Weights of a small mixture-of-experts language model, trained from scratch on English Wikipedia.
Size: 9 layers, width 160, vocabulary 8192, 25.6M parameters.
Experts: 64 experts in each of 9 layers, 128 GELU neurons an expert, a softmax router.
Below are experts of layer 4 (counted from 0) of a mixture-of-experts language model. Rows are named router (the router's row for the expert), up (a neuron's input weights, with its number), down (a neuron's output weights, with its number) and show model dimensions 0-159. Each number is 128 + 24 x the weight over its row's rms, rounded and kept within 0 to 255. Numbers have three digits each.
After each expert's rows: "raises" lists some tokens whose logits its average output raises strongly, later layers aside. This comes from a sample of Wikipedia text that the model never trained on.

# expert 11
router:136130096116119117170125116157098124166098121120123079134105085135131123131112085097132126070127154134110141115160109151129079132155113124139111103151130140138079076175105105126151132142151106091103137118117137164094113085128152119141110106096096121150108149092109157163115139128140138096133146134114155155146115164118140155142089180126126132077162080098153095116128123162110146111145120089182133104104127115169175137140159126111120112113113151136136138158161114120135149122149162
up0:144171159155161097144160141121123116128141097093115156114107100123139120057126132135119123144092122130175102158139104126138118100160172155155109130152157127108087109138080087093096107132135081125140153130101108127101143104107145135117163146116131119095087149142137135157147142139118155135148146176136154093132087161125085139095150103130085131122107170109119115140123121144124178084127161148130130139167137109143160129125186159134146133161113089147116139112144142106140097120123104
down0:140153148113152092134138124095094142103127142119106126165125147093106108144080134179155133119164099132137145118120109109133111157135128131098151077124145168103070118154099141110170163113161125127114107154140116114125169126125094126131091088130120080108153162121142120119145178107124107138119130150111135132122085108131121146112164102133094122126091116102121154100149153150114146071125122107112123155079142097145153134078156144170149083096173161100140150112117143133113121129112161
up1:115149106128108144148143122147129147148150129100160109137127105102118117132145154133106106062091106124120117146127142143110126119135079120133103120112133129125112121180140097138105090158163120138159096133179126156157127152192165092144079111104156114126090107152086167153146148133115149132152145102134124100149080107120131128116134111130088159110123152172128088159180079122084150158129118125136145134149137108164150124122154066144153152131123091111139113132144095117140115162116137
down1:075124117128159100132125113143089114121156142119122125141102135130138104143110157161092108172130084129138131166121167110092118139154121136192103120107115160128107127142181160090126131129171110147152122155142173160132158112104119152114125171148106117083126089129116109097185152115135167160115142136095153124103140145100124109131127121153156112139075170122128152124087111149096156157140094113143157127131110087125155112082126122100165125122141108127145124136171142098124169131141122
raises: ".", ",", " of", " for", " and", ";"

# expert 18
router:117078171140134167159151123145159130096145135092144099107155123119140126147152182124188129107124086105150078101109088148126144132159104098129105106154162136111165157130150127143112123137112120103126099195150099131153093168120155121141109128115092089111137120115117138121159109082145123116149106079155122132144115105138101107074131113121183146102157100095132109082116144159119118121132127137094112105121129166130129124102119132122158159123144110136113154161107112125136120121155169
up0:146106078123125106090089113118105118140116128149108139096111120100099123122118110103097051124117118091130140130154152123122136125111121165130120107159115118126111165106144111159126119155116162095157131114113093121120121088110136119145171134115146157138116130091139119125080128135123138116105093147156123128120096164187137147133148077153161115135140136085100125123119147080139110076084112148118102140093187153150085135126103128098146113100144113155147163144144145160145133083171125
down0:151118081139119099125126157158125142180157120090106173127126090095106125093107116146125088168131123135126145129159143087127116140172091109132173106149125145173116136130112152116098145135136169114147089100115107140127124167110097146164138109114142110123094112122103122107138115110112131123158101129118073135111166167193080136113116130138155114145090101143158133146149076138126104147140137132181108108126148149103107108156112089091135116092130103132111122155086128111142121138125166
up1:156113114127086116117116146147156116132147133122168087105130126122152134124138103121158154093078108108131144116096126111150150083096143134120124125117124132129164145119153121147137112158119128076099092184107160140177165087156127119134093109127135084102130157157130162101082130101123113142107154133173116163096110036140134147128150116102172152116105122110097139146137158092102140133065177137139142103139140122154136138109146091150121153126136124135122116134154115128144144119114143
down1:120183116147125134143158140132076178163154128124112124135127145135126150107112127164100148124132144122119134130146107105092118110166140136162151140133122109120119188135149150137152140148115088085110125089128117144100133119134109144134102135129162153150159168101203143135123118148180139123118127147110149099154136153080092101094109162138110131165144125147163147161084111131149100172176182152127129142134118106133150119103127135161150129126112131105115140109100114151106088150180105
raises: " the", " a", " one", " all", " both"

# expert 32
router:150131130100127112114114093085087138161102133123141142129117139092103123124151090120097147134119111168114146116137138168135182127101123143123105136104137137147156113164056108123087139133141147152149135129170126162155136113116131140128106137130143079154100161114099116183122142099139160130142145131076127131176147170146113129168105164154108138140141144104127119177119114126101111161102145157119170139128135150177130129122131109118186099113152157154128130171089117115119086162134114
up0:128113125101109116125146168068138185124143087113128112115098109095133072117148071143144088107123150120140144130122148141134114138149118124150095107139137149074153111079099115123137117143118127173114116120111127142162129152133139174148185111135121139104145151140109136129142122089145107067092163144097153105196137099144119106100110140126133117163115121102115124125096140111154100113170099130137171145134132132103097113078109159160115153133130116144083134122144150125100133140144153
down0:133126172138129194122145113104119132133133104149120099116140178107092093161142134165130144118104092140155122171152137155166090127140109090104141107086122157145118131138098121094131166126169138079167142128097181124168091098147139129144169108110111157143094157120128117119160138115185125130133166166129130150128131114140119136146103131141109139119111081128108125118111105114126115153109114155114101166123105120143141119100115119115149151090142126103193112114193111133130153135113124
up1:159123134143123131091097162069161136097124124118131176138123117128120129119168135114123120134138074147171120091102104117134156102115101132157141100166111161097133135106142112162175140139174166109120139124166138166151118116122087123104123118190088142130129141121141089141141092091135162163140128097140111150153109165139083094131107067134150142132125091152111123139132129135153127123081156155145110150094131132134118135146108155092160141148170124154111103106095087137132128132132120
down1:149140097128122113129126118143161118090119115119131085110107144126139113125140135149115154134142143102122093085111135130140168114144153135121083193106132121172131178081130146090129106135144155122136158110104139131128074118126119059166097127140123133143129155136151162094178123111127107126094117115142127142153114089136116122170101121127090121146126139132161120129136114090134156120181132066108141123148091165084104087073101073120126106126155109124116114123166135121145150116129141
raises: "d", "e", "ap", "sa", "ti", "ring"

# expert 59
router:103144156087111092135105164111106129062148153102178136129119151116132127134126143150159143130135100116154130120138061142100154125086138096122156106130100108103102128069136117119135119124153172127120160142116094138124120115154074131131150092152102115136126135160152135133102159152113101103126164106149157168111129120096111125149085114139107111110121113144128114100145174161138111164119122153125111121116119178072145123110131141170101150129113129189120081137086128099127133119129114
up0:160135107123136114089133162157110112163092122181100090168097140147091156167103127125120091123099161116133115121142105144128128121130147118088133164117071101127123132119149152123123172123108115122122176117139125151142150112103094108112143111176118097158108140133114109147109157137125147122139102097132136136082121120156130170174144165108127109144079102158114128197139128145129156105134096128146138143135150153144125112154161139142093111176187131122150103121153093132163117154112108
down0:110119098117151124136134108099140164133075132147182175120111104102161132111131182114147145113117148138149154155140088127157132103129109149125132110130077119137070167157149116173120137125129129109126128152125131156144130124155130123143093136133140116131114109123125138116139135098156109107101136122179165178143063142143133148096135164152121070161104117126155117143119083143080132084125110172120158118095131132116153073160146130135139178114143168142157115121139132112107108140104130
up1:104136148192146131111169110153157133140112148108146114124127151148077118138141089114141132127156126119126100104135114154140143135169092152092135077138104172146166148107095117147139088172133122113111111128094116136128109087113181147128169085145144158150123141094096089140113085092099124095140133148172169120128125130145123114114130140099128168110181137133118134115108125150125182132127134125159152138124107142122115122154155170127138130159101141131150177158137105128081109155161130
down1:114130127113115072140124156096098111118131114112167094161158152124144142125128134158143146100138140121093099154159111139124090103107128111159116107080136127123120078160179157101133158084145104103076127124090124194115115163135133150117125152129119115104146156123125138084153147119119129133161140122104092167122140156151126135097129155138071136126103128112171116120118077139075141156152159108124116073136123162087161129115116149113162116133160145120126141146128108156123101138138104
raises: "|", "-", "In", "\"", "There", "The"

# expert 12
router:138128122121122121124191138171087120129137139146145109123143126141098106147132162088129116110123168138141142116135137147149166148143119166124109106151167105113177113133151122117091144176138133105121146136102089096110121128113129116131162095180092112170159138166093128171144100146143149139119146131097161123093078101117136141145075133121100114158145166123127128148175100140138116075110102127134175130131194153154167149146122129166128117135138098157123125113146167115106139128118148
up0:123113108130079162095158117127096104146105082152101114170115104097137138126128132129125139096134205123085123129141109124135150128073119124148118138152121173141137079138139115120161153118097118125102109112152134109118148101099144129127173159172159114098112135135122111138089110147133130159128152124122098132120091090104117169098134119107169158105176118134112146111133142103125121149125141055111110115165153088150138149161119141118136119114127074117100160130139169122163160109128145
down0:091100141145131147119136114124073126143153138143166121130148070121123106126123123168106133161128124139123160146096126155154198112148144118111150133068123165123161106109159102159156168098147076151126133097135131105133155150142120165139146103145158142138113132169177154132103112127097112131126121140119145140121136064149150130136135110141125069115138133160142163134087100118141105136169097157133139129140113106124164118118110098094115099151123109140100134111118157062125117096143113
up1:151121124121110102076073112122136130169128131151124179126097081162132113118100134179146109141132165137108147130081159148077118194146128112103151098117155100155130122115144113120138117132152137135122093147126068150094122137133141183107128154189111129153108115120109174098152123121112135158143125165117144189085150107129132145123119124127134110142118138128151109122122146106099125130135140116147112109166139104126146132098146125106114173148099152101181112161146150153138147143139138
down1:115162135105154137146149101086103114103074122153145111154128159145082126095127128118178136114131132138099149146176100102166165181125144101126130116081126156157124133144139123149133133133113131125136145132119133122159130139187145106129132100104131126113134143117112185136152150123134138111092098120102123133116085107092140153143131094119142139088126102112152147140155122106110108085130115138119116147170165128196138104131131072180155105089140107182167122137121120141128117135086149
raises: ",", ".", " (", ";", " in", " and"

# expert 42
router:095145163135143105169113167144119183104129106152068133155143140136120161108128154135145144105143164109112144136132122151151108126145135133138149156149113172136097144127114146129151154141111085103104135147082114092156154106111088128133114098143095092133120105159123141156131107133106099107153119098075191124152083121120126137172128149123103145129155084087103178124154116166130136111131123142128150164142141137121123125156167154164155113129121154129072093150096150156136118112117118
up0:127136119150126142115149096145168106149103152088187124137088149094125076122121090097144153125149103153182118139158119057137133130145142120124151137141123102082103118098133127128135112165157127152096125111147175174147161129122095144110095125120137184101146120174124104110152135144127150154128123116117088096129113159156077107136113152149144107129142138128173091114090118103113134153160131126106148106111116116093146113134092090137113142142132126096101149119133121153127180125133103
down0:095117129130145123091081102123115121138124099134144186143118146129121184143159166108111141119116086089120194127135103131090145124101153131128104136090109137101157155140109124101114139158118095087141129135089099124122094125142135146122146179126144111135160107144124122170150142118154140111086119135118154114082127121118098101136130121097119087155121114128087161123144086136122095103120165167080112163119115157103096141152180138095129150094176144133140103155104159131141124121145129
up1:157101151127142131090111137144128143098170085115112110085130136160114136139100131159117138146099101127081110142115141134122108094164126123075128109148136126120076152120170139175155120134143097138119182148082113114098082131168132148127127142123115169148133112139108151119155116113165153152149115122126103129097131121148132114078094138152072177122153143179126167118111152145108073110150129115107115106098102115130139124104098146144131113125136116153170090119082146132114163114105130
down1:101152132132159110098121121129143136102148106138100110118089124133157119105142084096124107134128111137132099138105154118119114123174115135156172136154093129128143123146119144165137139166113107107088144132127144126167118147097095114138135136107143123111121133129138115110108128135116158112108160087096076143144107119165178164123081138167097141153159162151168108167166152102118125128125213174111080169116125150098153141117108147130146116099080143134169149151104137140102129116101151
raises: ".", ":", ",", "–", "/", "-"

# expert 56
router:155175102176158146095086154128199155102129150132171145104162118090153131118148138150112125123137101118154163165126097159152091174111112148123096147144110100145130113099149156154132153113146157147152130152114115056176110138142073105133101142109139140090144142112153161148120118134115121112121079103136100119163114124137158110130139114099145116133155150163139111123097126143156139127107157136148116130125111130116127119075090105146119140159100126124115168094158139150114119107141124
up0:155138138145158138097116082105075143114129073087119111121148160108128118118092126128117115122083119156110150159089092135105168146130116139114142177120144124148094139115112079145148150172105118112115143163131091153120084121113133176151094126140148134148103099188166116155145130153099143127153122138142137139090156106140110134105141132186137091135164111130111131141127129132080171128106138151136098160077129164128134136142144119149105139106169121128160147084139144121134149110110127
down0:117154122122119167124151132130092129129114091157100132099151106133121098133122098147134091149116108128149106109108114096180112107140101106174194107144107066118114132134151148143118101138113115174091146145095146138136110147136134126127112111107120141125123109133146091099142134127145113124094126162100082142102107154129101091121105125107131144136113078098144164108139101142111122094104094114166129114130141113140124150156096185115169135180151134133151113141105144187149145072105162
up1:148141095164064075096130139121161142123115138106129142122121128102127138142122133119126193105124095096133091086122114123102085135102148179138135147124161155117124163073132135121096085117125117161150097162138203144113103116121138149116119152159129106140156181098123141132124150151139135128133133125153093127095103177144120097134154136117144155155114147140107109118103182170125113102154116110130141121139128127108110137125145113126091108182075134140104119103142145146130137099110137
down1:123142123108150100088123160077121128144125142114166116111157120128074119113114110081128103126110129081126147152168176121120132098096164146181111086147150094161092158121101139086115133087138125150138160108115138109144160123135108135137132135121134109091105121150118090129131153134110074123169116146125101117118168133150106129095120095111114126129107129086155131102149111132139152086146088134145157153102115075101141140107111153122124088123130112135149146143171116080085138110099152
raises: "ur", "ly", "-", " men", "c", "n"

# expert 48
router:127078116107134140144114114112137120165130124155109152095113149132134124113121137129124136152093143112087162180091139140112104144076128109076119118086108108172066167167123180153123116111183142121138141136123105136143160099155139079156140122092139163121142157117112112133156165166176144139134161128121135090121133135136172097102168144124158116114125107101143146114125103132130101114137179110126141115111105114157123103134107144134145132140161104116120088128151146167169162102120128
up0:093133173131078207161131144127107107083139109139134113115125105149077121139164143115109167133136141078084120140125104155153114114125125096072117124102150132092144121148138157147125123130132135123156094123121135107071145099150107109186110127129089147133123148126089115117136116114146126155152137105170129159163135163148124136096133133140142087113125094126148148124102144142135159127126168103137156112124139122093119164125103124062145148128127125134153166114160171150139090118149142
down0:169115120092112132126093127144155184169182118097162151129137126097125145110104147095142104160115117162118175124127123137173141123144146166164131144179126142150121139132161132071139142132089098146096134151131121155129122144111106160104140148132098085124182151114109102172139166158103122138113127139145099140115129107101084149142147079133135154125119138139111105086154086160111146129134149117147119134116123122107147156143113091082111127117156140117122117148151157082147176152114136
up1:122128144145142175136166128137089091137122115129115112116163149132129078120096123133122169121127144153167071134152133087130153129112111139139152079126079080141148129132082115164116094161143150124150077117117148117171152121123112126121109116136090173155106162151136111110138144148108138137168129159124089118117151157155172075157144093155137130102158142138160142103118120073145112160157148150155154132093113117120150131152128143155136083122150102151134113127123142123173125127152138
down1:150131106102109059118144104117147129134101146110124135148148147139149133185136169097097106131121105077097168128108149157100090144133123126100132128115155127124110119123114070113125102072153131118101122117152113125122137117127115184128144138091122117126173152136189115116154152137149132139144143098135088104134111077173090139122165129130087143142097116133139150117116154136130122106121117156134114130150100117128122123112102095154122133126080109149118111151056149143139107066115145
raises: " when", " that", ",", " they", " there", " and"

# expert 8
router:126138111154130126149150137140125115103120134143086087138092084136134109111115120090133064092122160112136157089135090152142147143146137125133137148162120115096134122139115128146130122149123107111132116115092103088099156109089141155118163104121084158164100143116168143164099090116133093116124122161121097153174154095151118109127151154119164141093092131133140137154108193142131146121108135108112108129109176152167169149175145144116113106113116159125100162164178103144134111109147130
up0:132115126113150154100188115111109102138165151128164086138121133140121155099122112129160132109135124139108129129116094158092085118131093115134134080173134118095102174139109141134090110157166128130063116118120168111092161144165096155120148133121148084124096098137107113131140141103144120178135147081135112141127103104099152138090100118116095160109119128124135129113123110105095153174066118156126122159153152138099137133129106100122118119128165122169098140088141127145135159119161132
down0:127159165119158094167126136123122116123135082126156140130129136151125103111129114110143131155119178077112101149122080132141123116085126102121146105112144123142146194115115138114139155076154140141106124114110095088123129139139123122100110117121101141105145180132103143142121132164133126077124064158144136161137121083135116149169126127134115122128127087136116169091152146150170144106108091118134118099111141125134095097120152168163139103098122143107171114087112149121157132097083175
up1:110106132157153148105117113118158151143137149120135123126127128132111147094172119104067134137134137145145117139113124109122115153097166111110126167127114134138133094149124115117148111123163158148127136126114143111113141164133156156158115074110108149139143092139116135122083122174120107118084129149146141179133131140154166130158152110167151117117163100142052097130110094114126202123120153103117088151163128120123169119164093111131153164133103162116159148116156176136109143177136153
down1:113157105124123099137147130069166139102147133149160080141117122105120108155131123141113099132140152147132136093142152129159154169136148148145081104143142141119093173124136130153116132161109104118137178144130119153103111092104124118164114133082149099096122121088161145152152137127121059128096140117136135158120119102123128151110149188103163104133119122108141154092159115136129110167112114102088149139134137113116149148138155130116146096093119162134164121108115067136094168106123080
raises: ",", ".", " and", " |", " in", ";"

# expert 34
router:140096183153140130128088163121177119173152140116128172139145113107136113123107141137111160138134129125120155149151144151121119119109137169127076137132152151142126083115149142108127131140147160186115118180072212108145140123122148174137135114158147131153082114113138128132081144113115132131121129153099104135136147185120158127173106144150140118129134101136141163112173119099112142099131126164137132127106117144103112159122092082113120160175149144134157117149157149121121123137127112
up0:160147151124119104108118102162119149153106179110120157122141116158098117147165143123112129123134142119088114137131086116073119135151133097124129131131130137164078124168144083144125109155136136153100138142108140151151131101148121147108113126143134131145157124128153186137133120116115150125136116074144152134144089117124143144129143092128185153117120137135113143132130109120080151177143161159114124120138162120147115133128118175127059167202152165146068141132121112106113121095150172
down0:166132097146146132086130115124134101121156163139131137127128123132100138180168182152107091166109177138096113130119092136118108137126150131112125127116129133170102157115074087191119150127098119091168125153161156124153105108156142086126086108136153132120136121130099167163121116135147143096093097138137146159146129106148127120133122115133103146114144063098157136135100126129161164108115143107102085085117159124123132135126140158090129104131159165178149129153128113155120123107129133
up1:095126124090107113115091128127160137114150111099131119135130166115084118126125144113149077124124093154137126126093145120096126150144126159105130096136116099130112149116127140080160172140100186100082088117169130146176160138170146126131121160146097126100079135124120138147143130149177120170113131095090128124135115134129174140136160165104144130121135100124158124164138136114116121100116113100093157140132171121128107176162163153138142095134130131096148172140086134095096103134100148
down1:127136090096143121118152149156151162145143102117114137107123194102121117116094144145126103142104145104092088134103140112155162099092159125136148128136087154189127152115131116083162154090082149133118104124157150147118147132175106154143150108139089144150116104099137106164130094169162149134115113149128089138161124116084145170132114152095141109116123115130127136170120109114129144123143134121110090120120156090132129143179119133135171161108143096123123155097150120115142105168083106
raises: "=", "-", "|", "\n\n", "The", "\""

# expert 61
router:129144133114121139148069164163125100129113127158086105106127145134124126106147139127101126151139156122112137137111142153118143080088092135142130114117177140134140091096158094109092074093158083128115122114079120102098079138138068160152098135164113124152136105138092124104164129118127145134102127168136133157118147073161142125146112116155160129117133167125116119091166100134137149122099103129093140116131148167147156135095070129143149117132122131110139107085094143151112143129117109
up0:119112145120161118144116145128168142094118166150151148101123109167164122095093106144117093223152120138128138123156118109110112113126095149118134159169134140170129121109116119122139113102135119147153126092118163118188096156107107137115136170102122168108106115128112144171134125176119131125178124140092152106101122102121146118120098146155083125143115080143125109106150115167104149097180148124123119134150129118142109147126107162162121069160126098131113129118164140122112152140144120
down0:146116128086121141123129121142110132129161144149145151131122148138121100175105113143125114120142122131137139168133139122165148115101141092181111133085160153171165170079167152100054118148155145138109119112136123117082116128152169138127090119148145133126140114114089147104112138114115141105134087115118142083126113174118144169156126107074112176133164122097128157111129123139136149151133145163093142087144142148143119115155144160080134130098115175162126074136114136109117147112121134
up1:153140141105133105172138134092115133135135111077111119119097114113122109099121155110124115176106143161127122124084136171148095104125097151120128127140160146132165167126139114149142081181128110147109087118089138119100085118088134145151122157126121110106152141144125139123120099050128106164120172122147140144111131091121121098106111122143147116110111111135070164136121150129163122148068112169136132132118165109108121141118133153140116169118118110095090150102093094156136117169135163
down1:165135070127151113124075138108107157096141115155118122103134144103165125175136119108101109148120158165138093137074119133136158149113146157096119108150121165124110152105136180106114157143138168173125137182109117140109128115112099133100137111111139135121134139121127144127101139114114119132144092151152132127159160152124115133125091123119108120133102114152127137156098130139133127108132161181123110135168073121096104116122103096085172121086150110100076169137163102131169143118133081
raises: "s", "st", " and", " that", "sc", "d"

# expert 19
router:131142135126134151144134130137151138125142101125142136133083080154103124103077083122140098099105193112112114074117124099132104134136046099131117119192119113134133128149091128174085127139104112125117117093130140111099131095120129142117138138130095169169109156151145149127123119121144120104101122154123145116092136130158107097147149174164173126111134122147156145126134154135110122105167112128108153105112142150089139138138128129074098122102125143130077154127133087105143115138124179
up0:141132145155110136124103137148185107134134140130095146109117125109140130138111143145123103146127134136125132156138140141116112111090133122145120156114118135152088134113141161054120179159080135123116102126134112156202170147147129126120135163139123123135111142104090190160147139104155157118103122132103128147151119129145098103108180123175115145072077129114148110166143155109104129094127125108121109142169165142078143127160102107137160108072109098115150130122106116115131158157117111
down0:079123093149103132132114121129085152147139141127134110074167126058116102102140163124153129147168146144097146117154124111168142118117165127111111172159149138118165157159083145121099141149132144139129086156126122124152180137136146154131143128131157191134110141131128139135122133086114141195116170133083117137158113130095135127124165142166122092110098175092128112123122134143149149089131153135145134108134161140128161160128127126160146136126146106148152178115129108159096125127134142
up1:143136123126092114131126105126115158171144120126133141104079130094140109113149122144098107102139121130158101122068152109142147157094156063183072144187157131146150169124120090104169082156063147147113089139107143136133079099094118135129127099140127120135101131128098154143127115118144131098146153148126128093082087120134146115112144126121091105128143146155138107114136166135172136118135153131125121122093114090100111119159138140142117113167126150114118129120141122093102110162106134
down1:119138102128187116091121117114121116124131115141111162128141129118112130160124102152149129140112110068112143166127118140122110129123138099174086128093118126125113125170149088166138144138164084098125147117104126119092063149102114141140123128092123107130142123147118079129128134177138122135156119145151101117084138071168109157108166135117127118109046135165161152135102143142117142128131155130126178099118140135142107134105175109101148123102097126103140148134103120094106128164103158
raises: ",", " and", "s", "-", " in", " to"

# expert 2
router:105099158123144137134143138094110159146138125119120145123147120113154127135119151152074136168142106097141116145112104183138126073134160096138183141104098128159145169100145135111157094130141101129121160113059143141126129180121082125099145134145117138090132085130125111142127113154134136149119107114106142152188110159134156123095126115152104126118117123184141147146159096121089145088161151133140123181171104140133147151119143134169088155142132130101135111129089105115120105136140147
up0:139183134119162122111102114124110113114168124097160115145128143115111094089136120109135139109150122119137071134150107132124154118136144128103111088137122099081160126150062125136131151133159097186136171109136135163155186144120146067168148204168094144077135129153090100151142106112130158143114144161133128107167120129113089148158099127137137129162107145094139131136112136119136131129140140138098145127118109137104102140138121143116124144162165111131139121136147104156112112143165112
down0:148109109139134100151107137121122115121102134114099160118102161117122122140181191112136108128135176136108130117119098166108097125144159103095145143132178136163160191113090119138170158117137095114155119157161136145120130106165116147132095109133128120131108114121147141132138147121112132138136104129162163159147121150090108080139075158113113126155116148166138078145114126139101161110180133168114125097186089161150137125165163133133110120101131105116126131097110076128139133143129122
up1:110197126114101132102101107128118145108117100109107135121142107126124148170152128142135138117087103172150154173079147153160157153142114132107125130103146112079156135162086117133171140115105130155117162102143092142164128119183076111090130125149144118082093141150103164108115119097134129171123121099085082158097135137119128154139137138121106147159124132129148174111096148154141120123131131153122130154177125145132130156109143179114120117139066149131126154112102128112123128113131124
down1:089111138177152108154155146152104100119129158139143122113094126111143133083124122115129095144158123100119111118153175179146083130124109154122102177195155111127140166100145102138119145098130118077111141129130137161104123123151098162172157118134112154127130117093132126125147130152110144165156164108140105122148166077138126127122107133109131150127114189146109121153120092081122127115128145147106149162149090172129159170144175130149140087124127120102140115103152127151135127131099104
raises: " in", " at", " for", ",", ":"

# expert 27
router:138148158169129146123111112111081138176103154155122144092088096122159140091109136143099068138135101135124126131132125105111132164103146130134119128108140140119107087094116139187144114125115186210120131138141134170108109132128141131096152120169112125111108096136139116136140102124126129118160136139162169076069122112149113121130076135099125124126115188113165112116111094147089138127152117142113088110154114125181130131137128138125131136140108145088131134121144145114156106161143121
up0:123165119116115098147095125105081135147147181136115123111130136115130116165169115144090162110106093128165141162187150085126122094147093171138098135121126138159127147138099144150137114123091125152139119137113102132108148134121108123128161117123156101085101142099099134157086169158118115157112153143135117156131155171118161097156182140117138169130152106154164142170126121127147132139086092118132089113137179137101123136123120101125147095134116129127130122128153086121154059134138129
down0:058135160110101103166084084126119113090139100127143129124083117176132155105101115136130088126173147106146130135165131151117161132114116149117131124102131092139163141119129076126095102145105056110164179128117116090121103130135152134117126101127104136123125112160141183108085147148141136111114124105105104133137104103150134117108127099139157127095112116158114163124131103181094140157107134124147105131139094145115104105122146182137124164135128101139130094142156119121092108145118121
up1:159115112136108100126096119139130146154120162105110093153117126119145139123119079173127202137122084132082118143129155118109128139131090094136108114101119075098133164121115168128145156115121147123174121103114151094136125145111136145168115137102131141087116127141153152165096135108118144153084094182130147122120157134129070126135136072142119124090120120139118115114133135140102141193153154166118109133149062100103124141127163123150114108117103161144138146127120129163136110122154130
down1:122134105141161121097180138117117112076118121132188125138125093135108128152101158148122095107114149155171135113134112126095120092131137155173160142153090145069145112161106117131124127116116115117096103154131122153152131134111154122107143073138077160160093122164152138108141091128118151111130097124129144124120075122119135114121121173110119098173148163114130112137113100137121116072113153144113135125117145129119111101126145176139124140132186101139152081129140126155078145103088153
raises: "19", "disambiguation", "Ar"

# expert 45
router:116168172156099099103104121088122170135134096148107177191113155117117127146144114136165124130130115109059118091126105123138141092135111159111160145136076142156114120112124135111153138129153123151140142133130130133124149119095092130131099133169145123195133109132116127135111070090099110143123135118138158160131109122118134117182112133123098145132148078086076164157121136115121150152099111165153140166110151134133109134141150126191136104134124102117112128145116095126126110139121098
up0:102136131132119131101098152082164154154104117134165141101139113131136126150135114111141105149109113105131120089095120154122152136089119158155127128143158095109107157134088105125139132148121150165122113129130154142163145160122119128099122130070069135129148128114128146165105138093146123116137103112115142108091099149146148106119102145126132147120096124144153181082174135128190116167116094158097156116124144134140117105164163129110154145109121114180131105120093183084137116088130071
down0:139128117150141109125147077109132088162103121112134139126111090110090126120137137134146143089148128165085104106156117146128154128150146168140133107085158120122120095166131111129134128121113110135150141098097148121140130151158155150134155110136173109134114109098130145200126121102155141053146146081139108117139129103136154083112128117126123176138154126104136139099098094154132090095108111144081116072095097151094133091126161126154148128130119189106113129125123129093099145116130142
up1:127157137126111094108166140096092124122160137128106196183129145122137163118155110154142101116089087140132118115144102143111136123108126145177152107155074160135140127144149136122147113151091127147070139118101151132133135127108093118145154092167114144134116134104120130123114162099142126128103097143135116165129117173140128103125108166171149152108126123110113146094122146093177154101101174142118132100139129095110127120110121098097111104168120116194143128165134110125128156107093090
down1:120101136183115124159126125147123110158086158121091169141121153126088151159145129130118137129182115122099165128156166135108100141156134165098115124117098147121103150103142119166131117130120083120138170144117153107147166136137118123167168131148134129123155122122160107106131161201108170128138162134124124134136156116126166139140091133135154106149098140130117108126141173052103098123118141160154135167107127103116119155145128180142089167154138119134140108127151144112136160109105097
raises: ":", " |", "um", ".", "-", ","

# expert 38
router:126134157124129133149130163107137136100142086186164127131130160085100090142059157098102129148105114118108168115081123072139086175134149139147115119147112115119119100137102100132089130111121089141160102135130124085092169083130128106145134130104137148157157118133085134114129118145114132111139105120141132107160133176149104110150132148129123133129105097100142149066150128127087139103129159129177091139121111128149115118150110112098100136168126121154143095117113133153141155099141095
up0:104156137141134111129109124134159138134147126120096130071126114088151120136144120121119083112120142168149143131149116109105163177160163102167105152097129098105170160180125128138132166160142084128116082110083182143105083137129132109117130096138150143144120112117105151118133143117109131170103120132122142102111091128167126075138087108159092117148114098125138170149088123113145152171156127177130148125157117154100076127134148087116128135122120145102147107131161131110134149117131153
down0:146124165127118136061113134121161115143111100129097128128134169122105133123132153089146113146109147146122096111121127104145107124144113115102113156117118140107113153131121083142144138088110190169141102135131138133117100125134100112106083111099150094132164123145073115120137135132168145091111132127104124108159132182139149139092138208130057132125135072100156125176107127088080134107100135127147135151157152139152118130135102083119124134115124131157111112120103128109123131160154139
up1:143131122157088124147120137107170127094160116080137128134171115091160131087132107144121125094090097111150117132107096070087166136162138138162123072132155102090110112163121154122113103136155109141102115127088153139126122149144172134125119137100161087136120065144088129095151165099182124134153117138108152162155131154114116119126112123127145136144124146103118095135111132130094131176137131131147109145156104150104106107154143114124138147114155103171160141163137158107161110104139139
down1:141151091118124106077103087166115122123117092128119115081135126116130159125123107096123151129155141152079135181159168176136136163148141111117131125145108116132091147103160153145178149093107128113135153111140113099110108083158109130130165079164150100120117127148127183158122126098136128087140142134121128174142190137143095119148125150108139108119128072110141109122161131119099125105115129154152140166130127162143120139136082136112085114114119147138087142150147146172111130151120141
raises: "-", " and", " (", ":", "."